From a checkpoint of a small mixture-of-experts model trained on Wikipedia.
Size: width 128, vocabulary 9570, 12M parameters.
Below are experts of layer 4 (counted from 0) of a mixture-of-experts language model. Rows are named router (the router's row for the expert), down (a neuron's output weights, with its number) and show model dimensions 0-127. Each number is 128 + 24 x the weight over its row's rms, rounded and kept within 0 to 255. Numbers have three digits each.
Before each expert's rows: a language model's description of what the expert responds to; "comes before" lists some tokens at least twice as common just after its tokens as in all text. This comes from a sample of Wikipedia text that the model never trained on. Tokens count by the router's weight.

# expert 29
What it handles: Inner word letters. Single letters and short pieces inside or ending names and foreign words, often in species and place lists: Gonzal-o, Cal-o-ocan, spec-im-en.
comes before: ", ", ". ", "'", "o ", "′", "-"
router:169099135152116118096113111147151100145172127160156102130114145104153089122097133142110148113082101162122155081124101163124107107141107106129104115130153126118133104119121159121112136182126100134127115104129145115094157163094074143137157107122126126144134169117127123111121151105113121151115125069152164118125131116102129135113158186144099152160137104131127190092153141090133177141126
down0:138148110068103162141162076148112160127179116110157154126155105122128071098130105159147101142137124089137064136144132123105136124141121109120106168127137117170174168143080088113144127086121105088159145122124132149148117126095131119116114113126132165120072130150111128122158147079125125115160161144125104115129149119167160125138140134148148095125144131116108152137104128134107139157119
down1:144114114076128095143088119109124120162150115170104122125171112154169145113105144136124140120118130124123207112098155129134135149122157103107141146123104125166122162110112153141130168135141154153151107146189130109150120092184123134169149118097100147119130123118128126153155076117106081117163142122177106157104111109137131103079130130147158105127124089137127138155137117135158108151133
down2:162138107132135135140152130130132146133133095135152118168078119170138127132093185105128124160166119139125140122108108134105140127078124138119087127121115136135102106107113091127124130104142120126147109134092180159129142153159136127146171151132090127139139107141123099146125093173141153123172118122158130159125141145125201070151098114117128099115146100104108157091111078103124118081094
down3:151111144142169144180129140139131132155143142163120164123106127136134098151141148122121134129163139100094149102116120137154103114115108137116132131140138141132106148159129164173103121155119070165159150086123157140151140116106088129086184128143131131156133120169167116104143172121166147113145091132152090144129108157129130128152083074127119094110101133139156143110101151158087123108082
down4:106136120181088140098087147129110125135124093139133143106121134129098132180108124128132161112112135149100091099084171158133149124107103162193130142116125126088110144116111142090115096178116142136187091126137117122113141122148105145133123151106126080126110155107144136164131180105103083143158110109156128120137130103131130106152154085142155150135123154158121108113162157146157113106129
down5:104116132110120150121160154094139112127122112134123154128091109144135154108137074127131163135155113097083128154079166154161112131171145106174087103112190121133089111146121074114135143129140124094085149126150111145127130104193141108109135112130105121143122100103125107101147116159142103130147139138144133159105115139099123125132104135076142121109128101112167190134145134097107160122139
down6:137073117126144110114103141130142111092141113115141098160113095147130099139132118136110117109144137093096119134117117104105109122176068118131115074105132144141150133145161092089144148160132146183146154101128154117088134149122081135131144158177122152136117126146098149118151141113140158092175110152130134101151084131163098137149146135163123119090142077146115106164155155143110093135120
down7:153137161141144147100104110132124138123145105130076149102122165122127113121144135135143147094141113124159167127130150134166127146133094060170123153112138126131136132199149134149132142105164125143141138105127087135112142099112109100139172120130133091119113117092124160116103168075148099153115141121171151114139155144105120083142119155087131196132143160136123085129153159160124118108132
down8:162116102080136156151132083124116121161078110094118158122152105104158091157156092153104140150131141094157087092083124157164151131119123094157083126107133164123124081152119111115091123129137128082156131129118140133133135140121148155141140119135133139175144105114110125129154129159136102137141168121103149108088093113140156090133097104121138160154100162142119141110153107119172157113146
down9:097085176113143171144145126129130105095165103146147071108122147159140131149117148123091160145144124098118165143151101131099117147113132142103130118167118188143109128100088191135146126083108162128120177084139121099166104153114134172126125155116115120125108124128127158138136156113134114126185136097125141158135109087145124119112133141094136161126148116144128121125119137116117074158143
down10:154117113138111161147131191139163170140094121117138143090137134105140117130138130148103128098079126160093103138118128117129121153136130155094126093150149154102125109134118162116122142146142144104169155148097149117150145144159149181148169138102154137129132107141147104139125127153122096145140107111165120167192159109111148111117141108146110144147129160124073107091122147119089097062111
down11:088159110142114119091123124181071145168141160160137112106113123080102120162162130185113158163120119157109110128153160138109142138160109176158130114145156099097108100167087123121098127099140113095135129145143108163176174147137124133087117120149150104103132135113105140115118088124137108149165144170098125134153127114116129107097105101142138156129122106123121140149104143128156121107135
down12:134083136120076134114096115121136180168173163132131161100144106108102125149159145151119122115101123104128117135139114099104143133163179121166138120140151103171134126129118096135134087165092125168165072131112127125137090135121120145166120091129127127128114147189160141131098156124162153082132179142124133174140130115094107144125125146136126123161120150144142133148121156139149132167112
down13:099123158144106136117153115171127143123181133183144116089140127116137166164082123102092181117142113129143092103100147155105101106142114139153150124117127115158135095108111076101154140098102151181086099141141131129136091134070111108098141114113163089152130152118148132166097134126122125144098147111154171121121163107117129143133128125158133136131130085151130125104133139142101106096145
down14:156167106149136091099131156137087118122152166086110161120104159142127108104135118096064108105119129182167091126134119130059128127115154134121109135134151128115103142151092120181153128110172108142118150143140136120119152162112119103108133136121153159095178149123139139116120143137138142136099132139109150109132108143170140116122110081113120175131139140136100141148165186111115107101108
down15:161144137130117154152092114150160110145136159114140131095096114141129163134105104104140124099116160132174110117135137076114137112099131113111152149130126133099131155081176128169111152150163115084101170135129139101113107178072104145135099149125144116138145141133141171121110122120123151155143079102102118135151123106134107103159124174113168113097124135093157177148074136136110134147135
down16:135100114156126135165137106113143139178122149155143122144152084136114142100125094125170131139119159142179124183117100095165144134083129181100128170154077114121088112099116112137128098100113122093115101148155112097106147140126094127172116102108153144120108155113093092147079119134108139106094114137142150114094142137147149151126142101109136112110123155141132143152155092144144160148158
down17:107151184095116093131110126071163151139108170115108160109126134153123125153145125090115081133138158121095156175110167155115128138140125118105123144111149157142132166108139144127099096156153149094145145104092106122127159134164138123160127118135087108144195152088138120125137163144160108126099162141119114125088141089142125077154152128135145103161121139127124103144122126125112157156103
down18:068128120147122123112112111113120152127112138156119105164117141121105109144100124158131108181175075110152167104147126157121111128156082108119090104125103172131130121145137126173139128146078124162152110148121137166131115131143128148090128134094123114150108115143145135142122122135113155100111162163154132149138155190107156121108206164132127091156141130138119104147120120078140127146138
down19:146081163095088166149123099175147141139155156173111127141116167176107124146110139096135106138138132157128152151125159104163140133106138132113127125139099116102137118094175176125114109144124117119110131128169157119120108160139123164164120125125088113134102123149162148132115169080184126113136157142125153114161170150099132106123165117147118120135120128097124111104165109181105097122144
down20:090137177121118138142119119179175132156138117100115090127107120140198179064137122153109112139123172124157156122127108132113102095144121147137143120137116072139092136093123093112114165111132135110082136125145112160145147158160158132117081120115095130138139092137105117126132086162063141107151135137116172141139143152124144145122129129126126114117108132128109158136098121144133102159123
down21:137148128155102166148115127156179119126113136133110139085118117109126133142132122139124086159124097119149144186171134131148095130121112114107145186133118114123160126130127118170148114131169121129166148135120141095116125104141158175108087094121130102128136092166191139125103084135143105111099094138123135142150072121114103174163126115145116101135112156113092133124160086171133106151128
down22:098172101114146106107114170138127149128181148109124079122159124140131129164088112127137102118085151111123170118172160122147140145150111104139118160138157121101170162117164119156125151159115104151135197109145124162121104119153133095122120154143117115068109127113147099113160145130143167146066137131110110140119146098124132143145119109137112130154116099130118146161103117132078112119155
down23:114077148129130134087143112135114094135163139055111130101121139135089127088139134113106122127132131155122147117182145138145166150124121136099173146163086139145131149131110126135170151174117120141135119156137134181118128124135172112080106174137127158116125180131110122159151182129128102105138113099150094108127131159098110136126145112124141140122165135141136108089112164081094116128132
down24:126105140143148137099125138138156144138131103132164085143123099079155146162111114145140122138140116111153113111138170139116119172059069085126144113096159070108155111102126111134140138182129112123091140076145117109120116101134138144129136123132180152166142087124137146135117154088154137095127121119138121117129168153099138136129119144126136073134130137111175111126081125127140167145128
down25:133110176141151126139133135122141122148139107123131105118134114145104125134136112163129128144111104156100096137075155137150140144161141133160092162122150148117093115137138140128096148119124148137167114136124128118044118100135134127170110156130142148122112133114131139104109178172138121175139134091071162128090155063134172116130121108162094104140150121160120086102100103157124169118142
down26:133101154115160124131167090138136086138098103132107107149140127115137158137111150174168138062133114108183128146073130151144154128086146152155113114124113129153117132151110105100072154119157120150114100156123129089127146084113119103135144096111091120102164111135078107137142128119141141134142127079147122075142087129109153159152144141151122134136097105134134124136118126156146115162096
down27:175151130100130121136118102131165109133111149102159108150167104129130110119146080162119127110165124098144155122094082137070097139123159120082139135125130110140125111132107123161103123139124170115116101113136129160107122129147142131092162092081072136126126090130109135111132081101078104137161149159161122132143116155124116156079136099127135145085121097137112145129123117168180119141122
down28:136131134108124145132159140149155082113136141128125165157152147164135133149163098178112130157174149178110138125093108132159107141096101131074131110173137132125130128119123114097091136137124124147122110148126073100095093113125126108117150100159138140166140062119117103102120107123112159126107139134115139182107175149113122108136114143143154064102118111164122152115121129090144132098113
down29:099102104144104158110107139152153092130145112134132100130119160134110120145119079135104111116090133136093168150093155129112136124124098109153119113125117161148107148112131120087161131095126122161082149106158136132098132182214107085108099130131090146078148101140106114114135118166110138118116168110128137128137159149131115118126087168138158155126125131107119141137134106129093097090166
down30:069143122103098126148125100130140130150141122152093200152114116113163162138143120120166157165101177131104121111168135108098138140162121148131109082120136113136099112150127100108146112126101186093125100120126144151140135151135134109126146108119081119112121106074132131150138157117163113099106126122150061142153153177135077153149148122128108139125153105148136114134115123134133118090136
down31:166114144141109134124144114152110119099139097108094170135097112143105097158129156108131188123137098180112118147137114112171122113097161157145136125151140131123191137124140131095123110154112135150096073179098130195148125142152096113122104128146144123129162111081157131112111138143139153154095114159097137114097145143130125130106143131114107122138139147078112098134138129129143083163160
down32:190122099117089109116155160101152132127100089127129176145125155142148109141109146067099126125153142146102121136132150158143115143109141170198148151132117138126162108122087151122110147158150125110098131144105150129189104147140139091124134123168140139139129141103149153122132124130172117107122125095126089151099133089128108136148149156079121102171110160133116115135092144122161124153104
down33:094101151151118127161105120141101132121126116122141102102147086121147120127139099107112116143148112136150124110114057122154152141103145089137115095114114134142142110129133167153175108118145102166127104130100145115104124115108161119135137133134118095151172123056155138155129112164091122160142129128101149136130172105127099093175141110159087089120160177136126173107089134142119140095099
down34:141147118102112178102116142160141110152098146125148111170140126133139087131144096122140131154149163127089110168137129149181109150089148127127112135135183150149179125094121115115110160105139146129159148143140153084098098119110141165119128160129143097129072124123103166139106156146137074105154129155141145135150123105115123150121155173095139082127158125154105137149120121132175148156133
down35:095096127155130124120175144116137175122084123101157113115142137108111156136144161119152160116154137126117072152092109111128110119100129100154083117130135101150128103128129133146137112161120153131116118179130151134142130109167168134124098140145159160117137104122087151118107121136130139095160162136151130089142072167113140105155091094114094131154102124147139092119155070120082150090130
down36:108160094128147111121155125110120147134114125107142104121140179108128145102140144159118160110133114167118104075114134115120100129140144110131157139115146134168159068124150097147130089125096132097135116141170136159161145150104122107108128156158144122107122139119070130073128125154098096090108121128077081140117135139137128143139123076139147168144163130177152171137108132096105156146111
down37:097145090130142126175154113103158158116052113148157185089117118154135155116138113120161104141116132096113144142145149128128139127129169142122124109156176168114121113135128123158089115113137133104107113138127188142143102121087103143143157098121148154141134089138106104123146111156100110144142119115174132142102115073170137112140097132113154084148125146154130093091105150126115149134145
down38:119140138140119091128137159123135088144147136150126125132176108109129146108139110119149149114139135119145146159135090111109136135175123163180093117093089143068126166089122099111164113091123122140133106095148183088105145073114142077178155146142106141141102141150145094130089135162114108136100121128116138126115164154136137125113097125154165134131137134100131086152145097138103135116154
down39:142105129142135112124081148090111166102079161089116155142114154117099167124158154119114143123138156124126162124101112099159111127133156127072105109125106134112109161160118194111100169104119137140127094148133133165136148113098101121098110115140109114105181109129133091099124099124128094114125117134135131106161142135138123126147128092104107167103123111171124109119052152118100154113129
down40:161104122094113143159149137093126168124090093119098137159127151152149131152068133111109149171136088122116126123171107140109154142142122166106128137121120168126102096145123135112129135127135121092154157086136142107135076125094137141164127147154108148076162156134106159159144129116105148081132153096149149133138123086098126135106116164116169132113163136145113188128148157139164140136130
down41:121156146134093119103096083142101111115103111119142155144170123142150144110111111137133109165102173144098107110148085149132160156137108132105134125154111131153135142149129134140158150100137088170108151129101110135098137134139136100142131140118158137118156177110115172118132101123112184119147086112199119089101152163122099113111144153116105127124091164099174135127133157134167098162111
down42:088124077119125125137149147117106136098145116140134160084130078158084147112133108150143095171140113159112149128157127116118109116128142105139136129125102149134139203131131132111146153151164153132124146135128145089080073158167136132124127123109110103137124183134177071145146155111158172137127147109095146126136121154103145122092130143128128133088138138083164162116113143119104117120119
down43:146145152130140166139112126144070119139105155122126111128075142109151096128104104134155090108171118119144134121102142128131113120129175141092096141118114174125091116154155135126166135116147108098142149148145127150120158106160157161119131115115140103107072096130123098107183140121116117147124124147132156078121079189142141110113139100159102182104142112140175128130143168130142121151132
down44:174143116115157093142115121154131126097100099131141121087136139112093093092149134130095120157130082090085117161138172140109104137117166099129141075124141152135106142115131161088131134102124131103144111106134090131109098117103108115160163115118143089113118130144142134126100135163166128124133092151110090115141138185107119138146175162129130134175131118126154125125141108088108080154173
down45:164132169106145167115147149134081150148077132086155124092149142121121139120118116118123106160116103139149110126147138147160162139157129151120082096126113139110139140158123144110142105154124088149159092099117105145107172137150137105113107123095152162124148155125096167132114145110161080133159153164108123139055132146154122126125110139128110173150105131102155146102155135186140119140116
down46:104134154194155096109138103140152110121124148118093127124125145119160142134134125103152129130122089142151127136105095135180119173113120133142141149109150107127179126119088104165092132124151119144120135125135099084178133135100134152084160172158148113122134180170129101152140160128111135153129113123116129148144110110161133144114126158083089171116124124075156091124161101132110148135089
down47:124079096126108142137129127129101118161119140087110067130172136152124114136114097144182126126095148157127106109161069154103145169161131118106115121138117122160090176112198116119142087157143129124133101115100130113137134108129169109134132190129158111140138139111158100131136128148130130112157121121145131126115122136127120118123119118122152116099159155163148158159123139177167085098148
down48:122192130111103127123153105124154058155151142116115111103108126126109086109123132137104160143107118112143129124126135140124131135080103154116169107168160100109123144128128167121111146134111100116080104119124140101153135139149192164140162105124147111117096161124109105177131156158126116129146107120123140085130118128139090131119176142098127094152170159149109128129147129139178149180113
down49:165146135141140104168145138112161100104125128093102143160101122188125185095111129139128120109141186127084165134170149114152064140104123145105046086152145155142145092111157110136114127140132121085133126120133145115135143115158129150115145140130110120126135137146100110122124090162128179121130118150118120137146160118150146132090135118144120143122111107108108193137151112117128129113133
down50:142126128123128105125114092117110130158139126148115097119143142122115070137123143116121139114117057141120127079099151145105127116128163095140151163136162092121140121124080160124191116158098111139118152136183095113166066151107128123131155138139163118101115151147167140077118182110111104142123152131142122150123088114104147144185125140133132133121119133125084142150140144135130163116135
down51:147126159167160134114135123153141102129151167157125120126080124113109120158110121148107123127109138117156144115157082098121151103109130193130140159150145125125145109118141161101141084109085117137109151091089137140139130135089084089105129123180137135119135122080160135150124169135103102154080174115135108156117150120139095065107148110117115141128129109147112084113136145126128147092112
down52:100160117164159123121095141097109116098121114125115174134107139088125155091146149174203096106135132130142120129173088152130136153143143107117099143125124123106124148074114142082106086119131112145135127134126104134138165157162091127128115110117175192155144123157099121106168112136142149130097133128112162133137114153116129107166088097176118124124115123124136151148154158142140135123153
down53:078103152160144140132087123135123196123093126105147114110125134083095092130137131151115132132123116118180156157138120130118090128125153145150133112162160116080093138143101142131168117147183113100118108104109113133075141075105146109108131159133150101119157118079104069129138115134123145122096126160123140139099123133133157123137115108139121153123127150154159176117099095130112148154128
down54:157169120120127159164104109109151149115114161126170117184133118126142133121111140092137129139170119135164112146131110136134131122119134148104114123102084161151134126131160099166103114111126137180120139148139105156144097107147091104077120105102080118166106099183122115155131075094122107162159133128181198132124151116163126109120126125155138124099108115147132127125096113140141097130131
down55:134114124098163138091091149147181148100125115130073103176124178131133144091120140119123127148145122103144133113136168125141101108103141100113115100129083135133135141133179102117121158122094134103141157173135111114153152142165138136172147078122115137138128114155108136121118118112124120143145095126129050130163109188115113140169177133133130116102134146156099130152139100125123142156108
down56:083162116120109141139133133123141112093087152173141142137156167148164145158106133108127128087148115130140141093134129150155121141144140120143106077124104106102130147141167170097159120164128138149097119135109096115109138133100096101113077136118113095169140152134148134185137133163127090147159151115107104143108114142118146197125082142164172150149141105103132150130166109131122146139114
down57:124141158135132119108123106152144115111113143104159084145134114151109133114166177084145116128107166141097115099161100125119160099116119111164139120083104150182172104121140112129153144141126125124124151146089173151169135151134108174102131116126126124129152138137109102119141195115145116092077121113107128126132118100124090117178129119123125117143152104140075072110176105114135142135125
down58:134115154105127140141142151135119124136170136131130158121126121152122110121134128130124143103110110128062113103095098108151130119156114130137133174112155116148111058122131135143079152150061144101132083107123106140139138179138135152123117101146125111160106120131152126124095157145104121142107063163103126128102179115111111121136122152096124183125130119158162101150090149090090113110163
down59:127159108156131124146096115136131160105140132129085132156153156106128172112109145091133140110120175120123128136162128137132093104134113071117137147129150094162113132102139088128099124103118148129097122125151156152157140124136132128170175079130160132156116128155137170134122105091101164114153135140129160130132162149153119177093143156073094124099133098151181101131126127168156123166148
down60:141093140108156098118121121134135112110138113141131145149130097132124140141137148115085137147118134132097148113145143081135126123107145131162141155117164137105189133163154114088168132105149146156131144119118109182111165089074102119162119128120116151175122161101159108116136145117127148146065118084118133115168115080134112175146099148092093145144142125108105143142097178142115106107112
down61:161149105107106124155100165163114075131112104138155120137170141133159115131133131121127134117123138123162148099136098167078166113138124124135123103075115115139156128160132124127153096137102128157110180121113134120128140157146120100148129135096082142105099127143114113146163128104124111133140140137120093125092103126161080093077144163135092118142130130134124102187167087110192114142110
down62:154128135124110136126167135098135110053114128150094118116135147141166154114098119132154156119139114137158110116108150134124163121182129058131155127114085129141140068117146111126166132121137147167137098149114119125137116163130120166125135128154102155152072109108150159151126164149116155149104104135068172126125118128129108139123112129093126116155161127150157155110172122158110154110146
down63:106161141151147135134132153112104160118159142125118128149118132150085154185128154113124155132136153083110064167134144126114163125162112110127156102117144129143160125116130128112057093136099073146136125128099106128148149131142085130152130126123153139154103169182135134132168139141155146132130142113124120134145112137163111138135141150139132129122073160131109053121122104080143157124132